Experts of a small language model.
Experts: 128 experts in each of 11 layers, a softmax router.
Training: a variant of SOAP for the experts, 277M tokens, 4227 steps.
Below are experts of layer 4 (counted from 0) of a mixture-of-experts language model. Rows are named router (the router's row for the expert), gate (a neuron's input weights, with its number), up (a neuron's input weights, with its number), down (a neuron's output weights, with its number) and show model dimensions 0-127. Each number is 128 + 32 x the weight over its row's rms, rounded and kept within 0 to 255.
After each expert's rows: "comes before" lists some tokens at least twice as common just after its tokens as in all text; "gets" lists some tokens that make up at least twice as much of what it gets as of all text. This comes from a sample of Wikipedia text that the model never trained on. Tokens count by the router's weight.

# expert 125
router [162 101 141 104 158 164 137  83 146  97 123 103  98 109  82 108 121  91 165 153  69  93 163 180 122 160 149  80 149 166 126 103 134 151 166 119 111 128 121 135 115  90  96 100 172  99 106 167 171 111 120 114 180  87 153  91 113 131 139 151 106 118 104 125 164  83 130 159 109  97 178  81 129 177  62 103 136  78 198 155 159 114 141 128 132 137 135 150 152 157 119  85 128  76 102 161 111  66 184 135 133  68 143 153  61  81 143 167  87 184  84 150  94 138  96  79 128  91 118 107 145 182 125 149 145 140  75 172]
gate0 [195 175  64 149 125 133 118 134 121 118 100 127 132 154  98 161 122 139 112 118 167 119 106  80  60 141 124 144 170  85 116 113 114 164 105  78 153  62 177 151 116 150 133 104  56  95 140 143 115  93  94 123 156 170 130 112 147 191 143 107  91  71 128 161 199 116 153 116 106 129 142 121 144 123  58  95 125 115 174 126 159 144  97 138 153 151 155 187 124 131  90  88 154  72 147 190 196 129 145 150  81  89 110 131 156 109 126  87 103 136 131  70  71 142 113  94 167 147 169 182 107  94 113 130 161  94 112 140]
up0 [117  40 134 112 146 163  54 143 101 155 161  90 131 143 117 125  66 127 111 143 141 143 169 178 141  77 127  96  87 158 170 182 136 160 100 130 143 161 154 146 112 122  78  96 140 165 130  92 115 156 181 153 172  68 173 180 103 113 153 179  95 119 147 120 106 146 147 121 105 152 147  81 125 137 143 213 122 134 165 136 192 149  99 150 139 161 118 108 172 127  89 120 168 123 169 222  93 150 135  65 127  96 134 148  84 132  95 110 146 139 130 143 124 150 129  86 135 129 160 102  97 127 184 131 150  86 162 123]
down0 [187 168 162 133 131 127  86 129 126 146  95 142  93  61 153  94  74 134 188  85 133 174 124 135 117 156 149  75 135 157 154  91 106 117  98  70  77 106  69 121 172 132 134 153 124  95 100 137 138 152 181 136 136 120 185 117 125  81 147 170 133 104 136 124 154 139 110  97 132 166 168  77 139  96  92 124 126 144  96 190 102 111 159 158 177  88  44  99 165  91  94 159  92 115 136 157 120 117 136 115 116  65 125 117 148  69 103 174 144 132 157  59  94 151 115  72 133  95 119 153 156 108  77 124 157 109 169 140]
comes before: " |", " ", " 1", " \"", " 2", " 3"
gets: " |", " ", ":", "%", " Total", " Win"

# expert 17
router [106 136 118  85 104  89 141 157 159 166 113 177 113 136  79 114  85 170 143 153 151  99 130  98 104 171  95 181  76  90 122 143  95 101 146  82 117  80 162  89 151  87 115 166 157 111 163 145  57  62 137 104 165 121  96 103 135 112 126 153 103 126 101 111 112 122  69  91  88 164 128 140 184  90 116  79  91 100 109 145  85 151 156 183 165 110 151 124  92 141 123 152  68 197 115  98 133 129 121 115 114 142 135 148  96 119 128  57 149 116 116 148 104 121 155 142 193 151  82 182 106 106 151  90 158  81 152  64]
gate3 [162 193 152 153 123 106 119  65  82 155 114 158 159  95 122 110 135 169 139 106 170 136 143 117  69 130 114 164 116  78 106 140 174 127 117  83 156 158 121 139 153  99  94 118 100 146 132 130 133 122 137  85 230 122 118 117 129  88 123 208  84  53 159 186  81 114  63  90 171 112 176 112  70  96 137 121 112  79  82 134 193 137 146 149 142 113 179 125 161 177 119 153 117 129  68 160 145 146 133 111  97  99 147 115 120  92 131 120 110 149 141 166 104 100 112  78 133 145 143  91 159 112 114 125 139  75 146  91]
up3 [128 163 197 164 113  98 147  63 116 148 113 199 161  95 150 119 135 178 148 138 164 131 167 137  92 135 105 155 140  96 125 157 167 121 113  47 153 179  89 154 151 112  71  80 107 153  86 154 147 132  93  79 222 151  87 124 129  88 139 194  83  75 165 166 104 110  63 146 169 161 179 136  93  91 130 131 117 109  92 155 167 142 117 130 149 136 192 124 134 160 133 134 102 116  92 142 175 149 108 116  86 113 171 106  85  69 139 101 100 152 154 167 108 134 117 100 113 104 111 147 140 126 114 116 128 129 114 124]
down3 [172 135 113 172 143 147 132  97 119 158 169 152  84 114  98  99 117 139  89 132 148 134 154  83 160 129 167  70 120 104 101 117 128 133 137 144  77  85 128 108 111 121 126  98 153 133  94 152 127 162 145  85  94 183 175 156 172 123  98 102 123 117 162 136 169  99 192 207 130  96  86  77 129  79 139 142  76 157 159 145 190 102  58 168 204 185 100 116  92  80 118 116 142 140  89 104 173  96 112 102 119 122 116 142 118  83 139  70 148  97 153 113 123 134 110 162 108  98 168 134  97 143 131 103 193 171 192 134]
comes before: " to", " the", " by", " in", " that", " a"
gets: "ed", " that", "ated", " made", " used", "ing"

# expert 45
router [107  94  80 132 115 112 139 115 134  96 122 160 101 147  87 206 107 171  97 141 132 165 178 182 137  67 142 151 173 158  86 115 125 133 150 186 126 176 153 135 113 171 144 161 195 165 127 113 141 144 159 176 145 126 128 131 114 188 182 134 135 148 126 118  94 113  95  65 151 120 112  65 179  92 105 137  72 147  84 124 137 145 126 121  75 107  61  99 140 112 176  69 148 158  93 136 132 101 129 127  80 150 185 106 120  80 136 163 132 161 133 122  95 102 153 107  65 112 137 168 139 168 124 163 142 172  74 134]
gate0 [ 70 129 112 126 134  97 146 108 132 120 164 144 136 185 173 129 105 137 144 152 102 151 124 128  69 157 162 113 157  90 175 142  83 201 195 143  69  90 125 158 168 151 178 121 117  92 130 141 112 131 128 108 145 171 157 126 117 142 157 124 126 109 122  57  24 143 159 114 159  71 107 147 108 145 119 114 166  97 161 119 134 186 117 153 116 122  95 168  93 194 153 103 155 180 151 142 152 153  75 148  64 142  73 134 131 134 110 139 117 163  70  83 131 124 106 141 138 106 101 176 106 165 125 152 186 169 114 151]
up0 [162 114 147 166  35 117  88 137 156 135 117 108 117 103 126 104 133 160 122 150 142 126  79 167 187 120 121 101 141 125 127 128  91  67 146 112 124 118 156 146  60 197 146 113  95 157  88  95  80 144 122  81 213 139 127 146 131 106 157 190 155 159 139  98 125  91 145 155 120 135 145 152 109 178 102 160 122 108  94 122 115 160  63 125 101 121  94 100 197 133  87 112 122 139 154  80 108 136 143  98  79  94 151 106 106 158 126  85 123 182 105 177  39  90 147 120 150 155 140 141  58 133 133 149 116  81 119 154]
down0 [ 88 115 147 166 146 100 143 190 125 144 118 153  82 165 161  98 169  97 172 133 191 182 187 114 183 150 141  91 130 109 150 147 108 181 138 156 156  90 127 119 126 119 152 105 124 107 151 145  89 100 111  94  65 116 146 141 164 155 206 153 165  86  67 118  96 161 131 118 100 137 116 127 141 113  92 151 112 149 122  76 111 142 146 101 135 144 105 131 103 106 118 131  94 141  95 165 136 144 115  74  86 205 169 125 142  55  97 142 188 214 158 108 192 118 151 146 124 181 127 108  89  70 112 114 129 126 115 136]
comes before: " and", " but", " The", " which", "000", " He"
gets: ",", ".", " and", " \"", " but", "\","

# expert 27
router [133 214 118 153  85 128 150  96 140  90  78 179 136 177 123 141 171 115 121 153 100 137 138  99 153 102 144 106 145 130 138  82 106 139  98 125 134 147 118 121 110 161 169 154 178 153 103 120 131 103 170  58 116 181 166 111 162 130 157 166 139 104 123  93  82 150 190 180 143  89  94 190 112 141 184  87 113  97 141 129 112 153  96 121 154  93  75  81 159 155  61 153 101 133 122  59 116 115 128 129  93 168 141 135 182 177  34 179 100 175 114 130 112 151 137  83 171 119 147 132 129 107 126 137 151 152 108 130]
gate0 [105 153 168 136  61  65 167 102 113 162 134 130 107 115  75 152 104 124 107 133 113 133 193 132  86 136  89  92 148  75 119 161 127 115 127  99  99  78 129 111 104 132  87 211 158 108 102 104 133 146  78 109 191 144  90 156 128 162 148 154 142 199 186 203 119 117 166 152  97 152 112 145 109 119  93  91  71 121 135  77 164  98 137 101 161 114  97 127 152 137 133  42 128 146  81 118 114 105 122  97 133 176  80 106 136 129 110 105 157 146 128 133  81 154 124 109  55 136 139 160 124 139  74 130 164 146 140 178]
up0 [140 167 104  98 117 188 184 119 161 142 137  77 183 116 141  98  76 110 128 152  99  81  50 125 127 166 107 122 104  93 102  82 160  70 114 143 125 141 151 127 119 142 168 156 150 144 145 129 143 137 179 134 152 142 155 112 155 144 165 128 113  91 102 119 110 101 122 178 113 133 154 198 197 140  95 103 176 115  51 121 143 108 206 122 104  72 148 130  80 134 124 169 111 172 172 108 146 167 151  46  90 132 160 180 137 107 113 138 117 160 113 142 129 165 137 160 129 139 131 153  94 114 161 150 174 109 164 192]
down0 [111 114 133 156 104  89 142 122  99 114  83 189 124 111  89 121 111 138 179  83 103 174 130  90 127  88  67 112 169 141 178  97  82 145 129  65 156  79 148 153 119 122 145 129 140 115 109 149 105  86  77 142  66 124 139 118 130 115 130  77 166 155 142 131 108 171 176 123 137 117 142 113  78 134 180 101 119 164 164 138 165 158  75 115  79 124 174 123 147 137 129  94 175 141 106 136  99 130 151 203 151 188 104 100 172 168 139  53 167 137 160 105 116 129 110 152 186 123  97  81 170 133 153 123 112 222 137 122]
comes before: "\n", " ", " 0", " 1", " 2", " 3"
gets: " |", ";", " /", "%;", " —;"

# expert 122
router [123 131  84  94 138 100 157  87 107  77 112 184  94 129 108  85 150 197 166 138 107 114 112 122 157  91 158 170 178 125 176 111 147 106 175  66 151 145 147 139  71 129 101 154 151 143 148 164 149  87 190 146 148 131 139  88 138 101  64  54 182 101  96  92 102 120  92 136 180 196 127 153  91 171  98 128 150 105 146 152 182  82 145 120 180 117 113 154 156 143 154  86 109 110 122 113 126 105 167 122 116 148 150  81  93 128 151 163 124 173 163 133 120 159 107 108 132  84 161 132 148 165 113 123  87  72  69 155]
gate0 [165 193 143 210 118  83 112  89 155  84 174 143 123 112 129 191 143 135 149 155 129  77 157  83  50 118 138 125 156  77 187 110 144 117 142 116 110 166 141 131  93 142  96 137 111  89 163 117 144  69 182  96 124 170 108 144 122 115 158 159  63 123 151 128 112 119 115 197 169 101 143 167 149 120  89 133 141 127 124  85 129 142 137 121 137 159 109 173 132  91 200 136  91 159 146 157 128 107  95 107 128 117  88  64  89  99 111 141 131 149 142 116  90 144  95 121 208 128 179 143 175 114 131 144 128 163 119  58]
up0 [122  60 175 190 126 155 123 118 108 137 117 116  81 133 119 121 152 126 164 153 151 177 110 109 159  70 117 106 106 120  87  94 109 121  96 112 174 111 113  68 138 169 104 153 192 139  95  94 191 181 143  87 123 131 113  84 115 148  58 123 139 158 110 124 167 109 149 128  65 114 150 128 121 149 146 108 101 168 136 138 207  76  95 161 110 127 146  93 111 102  86 137 174 106 148 158  85 137 170 152 122  52 121  61 188 145 148 141 130 102 111 153 165 139  88 108 184 160 124 131 143 141 150 148 193  79 130 133]
down0 [165 143  74 145 147 100 129 146 134 179 161 130 104 111 114 171  49 126  97  93 121 153  87 105 111  95 145 164 142 147 177 171 172 119 155  85  90 120 102 141 102 137 115  83 108 129 171 150 162  57  98 191  93 121 134 129  63 170  92 130  60 127 147 128 109 107 121 166 148 112 145 116  93 157 153  64  83 180 194 112 149 148 101 143 104 129 100  96 107  83 138 101 128 116 122 169 167 127 137 134 151 144  94 111 104 102  70 171 115  78 105 126 113  66 108 158  59 129  85  94 115 120 157 146 136  72 156  95]
comes before: " a", " the", " an", " also", " been", " in"
gets: " was", " is", " were", " are", " has", " be"

# expert 13
router [138  97 158 146 180 168 143 134 101 136 152 146  55 158 155 123 125 108 134 107 164 118 103 150 102 150  96  96  86 159 194  77 169 142 127 188 160  83 111  55  83 116 114 173 131 154  93 166 168 162 104 187 109 126 102  91 148 145  87 137  83 118 123 132 142 149 106 160 101  89 164 129 137 164 194 137  82 188 118 162  64  89  84 125 113 144 198 190 187 113 108  85  77 143 173 140 158 118 109 146 111 113 127 122 117 111 170 143 124 147 172 165 134 122 114 155 122 118 103 111 147 181 123 153 105 142 125 176]
gate3 [166 165 131 121 115 129 138 126 154 129 113 104  68 148 156  73 103 133  77 162 177 146 128 114 177 141  85  93  86  97 128 126 134 115 121 103 140  82 203  96  65 122 185 120 137  95  96 171 119 139  87  99 150 145  61 102 145  97 153 101 205 152 120 143 159  80 134  82 143  79 184 153 117 147 177 113 119 126 138 118 114 195  90 115 151 134 140  86 116 162 115 154 140 141 115 163 132  66 142  68 158 182 160  98  98 108 144  85 147 134 105 138 114 169 125 111 118 145  96 175 156 129  97 117 121  68 143 210]
up3 [128 142  97  97 110 121 175 129  54 146 124 142 141 167 105 137 100 101 117  98 132 101 188 109 129 134 110 104  76 128 146 167 118 101 124 135 143 118 187 134 131 109  98 166 106 161 151 101 156 131 129 111 128 153 125 132 136 154 140  50  85 105  92 111 181 156 108  68 103 161 167 176 128 120 169 165 112 125  97  61 167 174  52 149 180  87 117  75 153 127 125 118 152 160 175 107 158  76 147 111 121  64 104 199 144  99 155  56 111 117 134 142 136  72 167 100 118  81 111 125  80 114  89 155 136 125 111  72]
down3 [109 130 174 178 160 185 121 147  36 119  86 154 167 118  96 118 139 142 126  97 204  86 110 143 112 140 102 149 150 121 152 124 146  98  63 117 108 141  85 199 122  93 160 138 130 108 146 137 206 153 201 109  83 115 121 113 123 121  66 119  99 141 115 127 133  90 149 124  91 148 101 132 118 105 148 156  98  94 112  68 159 153 110  84 163 132  94 123 205 182 132 142 168  63 174 119 146 151 176 135 122 118 115 127 115 124 106  87 110  84 149 152 163 114 167 104 166  95  68 102 167 109 121 117 126 153 114  86]
comes before: ",", " (", "\"", " =", "us", " de"
gets: "a", "i", "us", "is", "ia", "o"

# expert 90
router [128 140 122 144 123  61  94 118  61 103  75 139 144  88  85 138 105  99  80 154 139 173 133  73 117 148 106 139 132  79  92  97 158  91 153 108 129 123 117 157 104 159  74 171 132 134 144 114  79 157 152 157 139  94 166 110 127 120 105 150 144 133 136 105 126 116 115 172  97 169 167 116 171  68 189 177 126 171 113 129 175  85 130 138 113 137 116 102 150 145 191  94 122 103 133  84 136 114 162  59 111 157  97 102 183 152  86  46 117 143 128  58 153  91 105  74 105 156  78 119 151 165  97 137 151 157 132  74]
gate0 [121 125 141 126 168 107 169 159  85 144  88 109 129 177 133  97 177  91 118 109 118 117  99 104 187  86 142  90 138 101  87 147 142 103  85  90 145 112 145 147 112 142 155  74 147 143 113 131  87 175 151 139  68 133 148 100 122 133 151 108 127 146 148  96  98 106 180 109 108 197 107 145 108 115  73 127 111 160 117 108 125 125 105 140  92 127 153 140 122 113 135  98 183 187  98 139 141 157 126 171 167 127 112 142  73  56  73 129 113  56 191  94  77  99 140 100 157  65  84  94 173 201 132  88 147 184 112  86]
up0 [146 173  63 126  72 156 124 115 164 102 136 168 117  72 131 127 108 136 135 149 145 145 149 151  59 171 127 152 123 133 156 113  72 140 159 175 109 128  60 172 123 106 132 216 124  88 111 116 164 121 135 149 179  88 113 129 146 152 121 172 125 109 145 149 145 141  87 149 148  70 163  86 172 129 151 126 142 101  95 144 143 145 149 153 129 104  88 107 112 181  88 154  53 106 130 140 113  91 146  98 150 167 116 137 184 166 201 106 120 148  91 158 117 170 128 166  95 171 136 154 152  63 130 169 141  63 129 185]
down0 [172 128 124 140 158 124 121  75 115 147 134  70  85 126 162 113 153 139 141  75 184  77 127  68  92 184 130  69 131 204 108 121 138 123  71 134 110 174 198 126 108 101 155 144 111 138  95  76 151  81  66 129 113 111 133 126 103 108 161 114  41 151 109 110 134 118  80 119 128 177 100 122 127 152 165  85 103 152 142 137 118  77 135  76 119 192 105  91 118 164 117 104 118 198 140 151  81 121  96  97 155  93 173 104 145 158 118 121  97 143 122 140 137  86  70 119 164 121 118 121  75 173  94 135 136 129 113 109]
comes before: "\n", " The", " In", " He", " It", " This"
gets: ".", "-", ").", "\".", ".\"", "|"

# expert 79
router [ 95  98 106 105 170 100 169  93  84  99 161 107  76  93 118 143 135 121 200 159 104  97  98 149 162 145 120  95 143 155 107 116 178 116 163 136 189 102  79 183  94 134 160 162 144 139 104 121 145 122 100 192 123 123  80  73  81 110 141 115  84 127  89 166 102  87 164 120 163 160 122 122 138 113 114 178 169 114 169 114 109 122 124 162 128 154 170  95  53 102 119 116  84  70 101  98 136  99 103 171 150  99 112  84  84  68 133 117 112 178  77 132 165 173  97  97 173 114 178  86 138 108 111 162 133 103 111 111]
gate0 [128 201  83 159  87 134 137 159 151 161  96 125 146 113 150 107  65 109 115 137 143 129 136 125 169 114 168 118 129 114 113 153 153 131 162 101 131 159 157 127 111 118 102 140 157 133 107 149 137 162 188 130  45 123 160 128 106 189 142 152 105  83 151 136 116 106 153 150 122 201 139 145 123  75 135  96 135 174 122  98 126 144  89 118  80 128  44  81  92  73 150  67  65  93  69 132  78 140  87  82 160 140 141  47  86 112 115 139 118 181  98 125 129 152 117 152 117 133 130 134 143  63 162  94 111 149 120  66]
up0 [130  46 150  98 159 109 108 133  91 111 158 116 106 148 119 147 182 147 160 140 120  76 118 154 103 103  84 149 116 121 157 105 110 118  89 136 114 109 101 126 170 127 143 148 133 134 140  90 166  90  92 115 223 177  95 141 176  74 127 107 132 166  91 141 152 172 122 126 143  65  95 117 150 172 114 143 126  98 115 138 158  96 181 107 154 136 184 148 162 186  93 192 168 137 191 145 167  96 124 167  97 131 104 198 171 185 118 148 104  99 165 109 121 118 123 100  94 159 131 120 103 176  90 152 167 126 119 197]
down0 [132  91 110 127 127 158 160 142 135 143 107 115 153 131 136 134 160 127  61 127 124 138 100 138 109  78  93 115 142 106 116 136  73 155 133 155  91 151 128  98  71 104 105 107 123  94 176 109 117  70 162 147 126 100 137 143  41  90 160 138 137 142 147 115 138 185 164 144 127 150  86 107  79 122 130 181 182 119 103 155  87 163 116 118 103 136 143 110 120 136 210 146 105 130 114 113 157 139 175  79 170 124 161 112 166  73  98 122 146 112 180 106 123 188 139 129 196 107  29 128 133 175  45 166  65 133 141 133]
comes before: " a", " the", " well", " an", " part", " \""
gets: " as", " by", " a", " with", " was", " be"

# expert 55
router [146  94 133 145 131 171 138 104 110  79 188 153 150 199  85 116 156 113 156 138 133 184  90 108 147 148  60 148 146 114 136 124 126 135 147 136 115 166 134 127 133 131 116 104  84 196 167 151 160 120 154 168  74 167 166 141 100 126 124  78 138 105 107  79 127  91 187 147  81  75 133 127 141 176 116  93 125 156 175 168 154 200  92 152  86 138 141 158 117  98 104 135 161 109 168 117 114 122 155 155 149 111 132 121 129 124 157  66 166 113 151 188 174  83  72 107 127 107 186 106  93 146 184 119  94 201 113  99]
gate0 [182 130 227 107  69 108 120  90 130 136 111 115 120 154 171 156  77 140 153 173 108 107  92 179  81 149 132 112 101 149 142 112 129 153 170 132 141 129 170 150  86 144 116 120  87 137 141 117 124  85 106 108 114  91 131 152 128 118 108  92 135 133 134 137 168  50  90 159  33 126 197 138 131 171 134 113 134 129 123 148 167 112 149 126 107 123 166 102 177 102 117 105 155 107 163 130 174 208 129  90  77 108 109 123 158  65  98 126 172 116 135 108 111 178 169  94 131 172 135 155 201 127 127 133 135 168  91  83]
up0 [155 113 181  97 124  65 143  88 121 127 177  89 152 198 124 153 127 143 178 163 100 102 126 148  92 119  73 145 112 136 109  82 115 150 149 145 139 124 154 130  84 159 118 125  63 159 155  95 133 110 147 138 124 117 109 111 131 130 107 100 137 142 150 123 133  76  69 172  94 100 167 158 176 115 166 113 122 141 116 172 145 164  98 118  95 107 135 112 191  98 162  80 147 133 149  96 128 212 161  76  46 116  60 102 155 139  87 135 158  99 159 161 139 121 139 143 131 167 184 110 170 130 138 102 119 207  97  73]
down0 [150 168 159 124 204 181 171 149 137 138 122 165 108  88 108  89 143 179 180  98 140 108 151 122 133 137 136  83 118  95 112 119 159  94  85 127 177 123 128 129 146 184 122 174 171 107 121 135 141 197 129  95 180 107 119 149 126 154 187 173 128  95 125 117 105 167  56 118 182 130 119 194 115 131  86 126 120 114  89 105 112 111 145 161 103  88 104 125  76 117 163 135 127 132 152 179 115  98 108  90 103 138 147 154 100 143 129 138 153 122 131  56  59 102 142 122  59 150  58  85 143 138 160 174 124  72  91 158]
comes before: " was", " is", "'s", " (", ",", " has"
gets: " he", " He", " who", " was", "i", "er"

# expert 127
router [171 107 127 101 140 169 122  89 159 152 126 127 143  61  67  89 173 167 155 178  86 153 140 137 147 109  90 104 116 182  76 119 155 160  90  98  79 173 130 129 164 107 152 122 159 141 126 159 186 162 156 148 113 120 153  83 117 115  93 123 129 108 106 173  75  74 134 182 113 119 157  79  97 162  75 103 123  88 176 116 183 169 120 164 147  78 100 157 111 151 126  84 123  96  89  94 142 112 158 178 107 127 155 154  82  86 183 155  60 178 151 163  97 135 104 131 132  96 141 123 174 104 107 119 118 106  89 141]
gate3 [168 180  95 122 133  59 159 119 118 206 145 104 148 154 117 133 138 135 114 169 163 157 125  85 112 163 148 137  87 169  82 124 125 214  87 153 145 120 136  78 131 129 172 112 146 102 125 188 160 141  93 176 135 179 155 108 146 103 119  81 165 133 106 128  62 122 125 154 159 141 133 141 209 166 130 124 115 160 122 111 152 105 103 120  95 145  70 151 182 150 128 129 153 156 100  50 133 187 150 119 125 141 154 148 119 171 106 143 130 134 146 138  89 182 198 118 144 158 118 167 136  60 121  90 137  73 137 115]
up3 [ 68 146 125 137 157 143 128  94 157  66 152 168  87  94  92 104 135  78  87 103  83 113 164 191 128  79  68 108 145  89 143 102 150 110 156 139 116 131 151 139 104 143  73 123 133 144  88 107  89  93 199 115 155  94 108 148 141 155 127 189 125 137 178 105 137 164 104 158  92 128 123 164  74 119 146  90 114  81 167 113 160 135 137 124 104 165 136 105 121 135 169 169  97  82 157 179 156  62  92 204 174  77 107 113 104 146 104 127 143 139 168 125 170 120  86  69 112 126 121 156  55 160 123 109 150 133 147 142]
down3 [158 112 213 150 119 126 138 164  94 122 139 108  84 140 129 124 136 100  85 111 122 107 154 179 205 145  93 125 117 138  96 103  93  81 116 109 151 109 117 125  88 179 128 119 127 143 146 125 108 102 159 163  72 162 151 101  69 164  99 142  84 200 160 169 128 158 139 176  87 132 130  57 142 137 154 106 126 109 122 130 141  84 139 165 162 146 155 163  41 119  79 113 144 165 189 112 183  60 126 150  90 103 109 177  91 110 155  89 135 148 180  59 152 141 131 132 130 128 135  96 154 101  91 128  93 106 152 117]
comes before: " |", ";", " by", ":", " to", " %"
gets: " |", " ", " Total", " Team", " %", " Score"

# expert 53
router [117  78 146 145 135 116 170 104 144 118 123 148  97  97  78  72 151 140 113 176 118 153 129 178  76 111  99  67 131 140  98 128 128 176 127 138 116 139  85  94  98 201 141 137 170 150 167 159 177 150 148 148 168 134 140  97  69 161 121 150 166  96 129 104  96  97  79 127 127 150 145 179 138 111 196 181  80 154 148 117 100  83  96  92 170 111 195  90 157 148 168  68 115 139 112 172 146  72 140 161 181 133 121  98 129 121 147 109 162 163 161 186 106 114  99 112 151  81 125 148 160 171  69 119 145 114 107 102]
gate0 [131 144 121 176  91 165  91 135 157 123 147  95  67 140 148 149 144 114 149 139 133 166  94 136 150 104 102  57 115 153 133 128  93 189  85 146 157  80  83 109  33 117  89  85 161  77  92 164 124  76 160  87 124 127  99 176 147 147 118 120 115 100  84  90 124 156 142 124 131 169 149 148  79  79 137 135 110 128 133  92 133 109 136 156 165 177  85 140  96  92  91 142  85 105  77 131 145 103 172  94 184  91 167 158  79 113 102 180  88 189  94  77  87 102 130 122 133 139 174 162 112 138 103 127  94 118 121 104]
up0 [197 192 139 175 141 146 141 145 137  95 106  75  45 136 117  97 141 101 169 138 128 105 135 168 133  84 156 112 122 215 126 160 145 144  29 156 161 118 132 146  72  95 140  90 141 110 130 161 125  84 120 121 128 128  99 131 129 124 133 117  96 108 139  42 123 132  93 132 100  80 140 176 158  74 132 106  90 114  91 130 109  93 142 102 128 122  62 120 187 112  98  98 118 116 111 148 117 131 214  86 130 130 116 139 130  84 155 145 173 147  75 144 130 146  92 111  96 177 160 127 176 145 123 159  96 102 142 103]
down0 [106  92 156  89 111 113 107 170 130 140 131 183  90 123 159 125 124 181 153 167 136  86  80 124  95 176 155 180 135  96 122  91  88 126 206 110 159 157  98 113  94 130 129  89 168 152 147 185  79  54 120 115 105 115 117  96 123 146 144 158 118 121 106  77 147 104 127 157 122  89  99 157  88 143 183 144 139 110 186 117 145 176 150 107 121 153 106  98 152 128 113 172 140 145 118  97  84 189 152 102 114 133 173 154 109 135 134  44 117 187 114 118 135 154 119 187 137 123 101 201  55 119 154 174 161 155 112 131]
comes before: "\n", " The", " He", " In", " It", " This"
gets: ".", ").", ":", "\".", ";", ".\""

# expert 66
router [108 117 110  90 155  84 142 117 172 137 160 153 114 132 109 107  77  68 113 144  72 118 123 167 117 119  85 162  93  70 128 136 115 109 175 111 150 104 141 172 143  71 142 121 185  65 109 191 101  89 156 137 145 117 128  75  98 183  96 137 178 205 119 204  97  93 154 123  94 128 109 104  53 122  93 131 132  91 161 135 113 154 160 169 167 108 123 141 118 101 130 124  80 184  97  88 135 139 155 147 165 157  56 144 110 127 155 104 153 121 116 147 134  88 148 130 152 106  64 142 118 110 159 130 146  99  77 165]
gate3 [ 73 171 119 124 133 135 124 127 159 113 164 160  75 142 207 105 111 126  98 165 152 152 198 142 114 149 172 123 154  65  95 107 160 103 128 128 169 153 137  59 153 123 127 134 115  98  70 132 153 102 143 125  78 124 100 130 192 104  82 156 122 120 141 169 201 134 133  88 150 148 204 117  82 118  63 160 124 107 104 154 142 120 161 106 187 135 140 133  77 188 101  91  85 101 125  99  88  69 111  79 153 156  78 146 111 115 124 113 148  91 117 153 112 156 141 142 132 147  92 163  96 139 143 116  76 172  99 111]
up3 [181  94 170  89 153 137  97 163  65 165  90  47 151 138  78 152 113 112 117 123  96 154  73  77 111  91  58 142  64 156 137 139 139 177 116 100 110 117 136 199 110 163 108 100 107 158 158 136  94 137 167 132 126 122 143 140  54 125 173 101 119  86 123  82 124 121 145 166 142 107  49 150 129 154 167 125 148  99 156  98  62 171 114  71 124 108  83 145 140  81 151 159 182 159 120 152 160 111 104 158 119 168 120 138 142 167 136 126 126 124 127 175 118 143  95 152 164  85 128  87 178 137 132 138 133  90 120 140]
down3 [104 157 135  56 149 167 130  71 118 132 139 116 136 176  93  88 160 159 158 138 152 146 148  94 141 134 112 167 154 140 117 148 147 157 135 141 193 128 117 108 140  80 101 152 105 152 167 117 153 100 119 109 133 141 157 128 143 130 168  62 113 166  98  99 125  62 110  82 162  90  95 117 125  79  63 134 164 111 151 154 105 151  74 170 101 172 105 167 175 128  85 147 152 191 136 124 147  96 137  73 132 185  59 140 133 120 161 115 222 105 157 142  67 132 178  85  88 154 115 119 115 152 105 176 129 137 124 164]
comes before: " the", " to", " a", " in", " his", " on"
gets: " to", "ing", "ed", " into", " up", " out"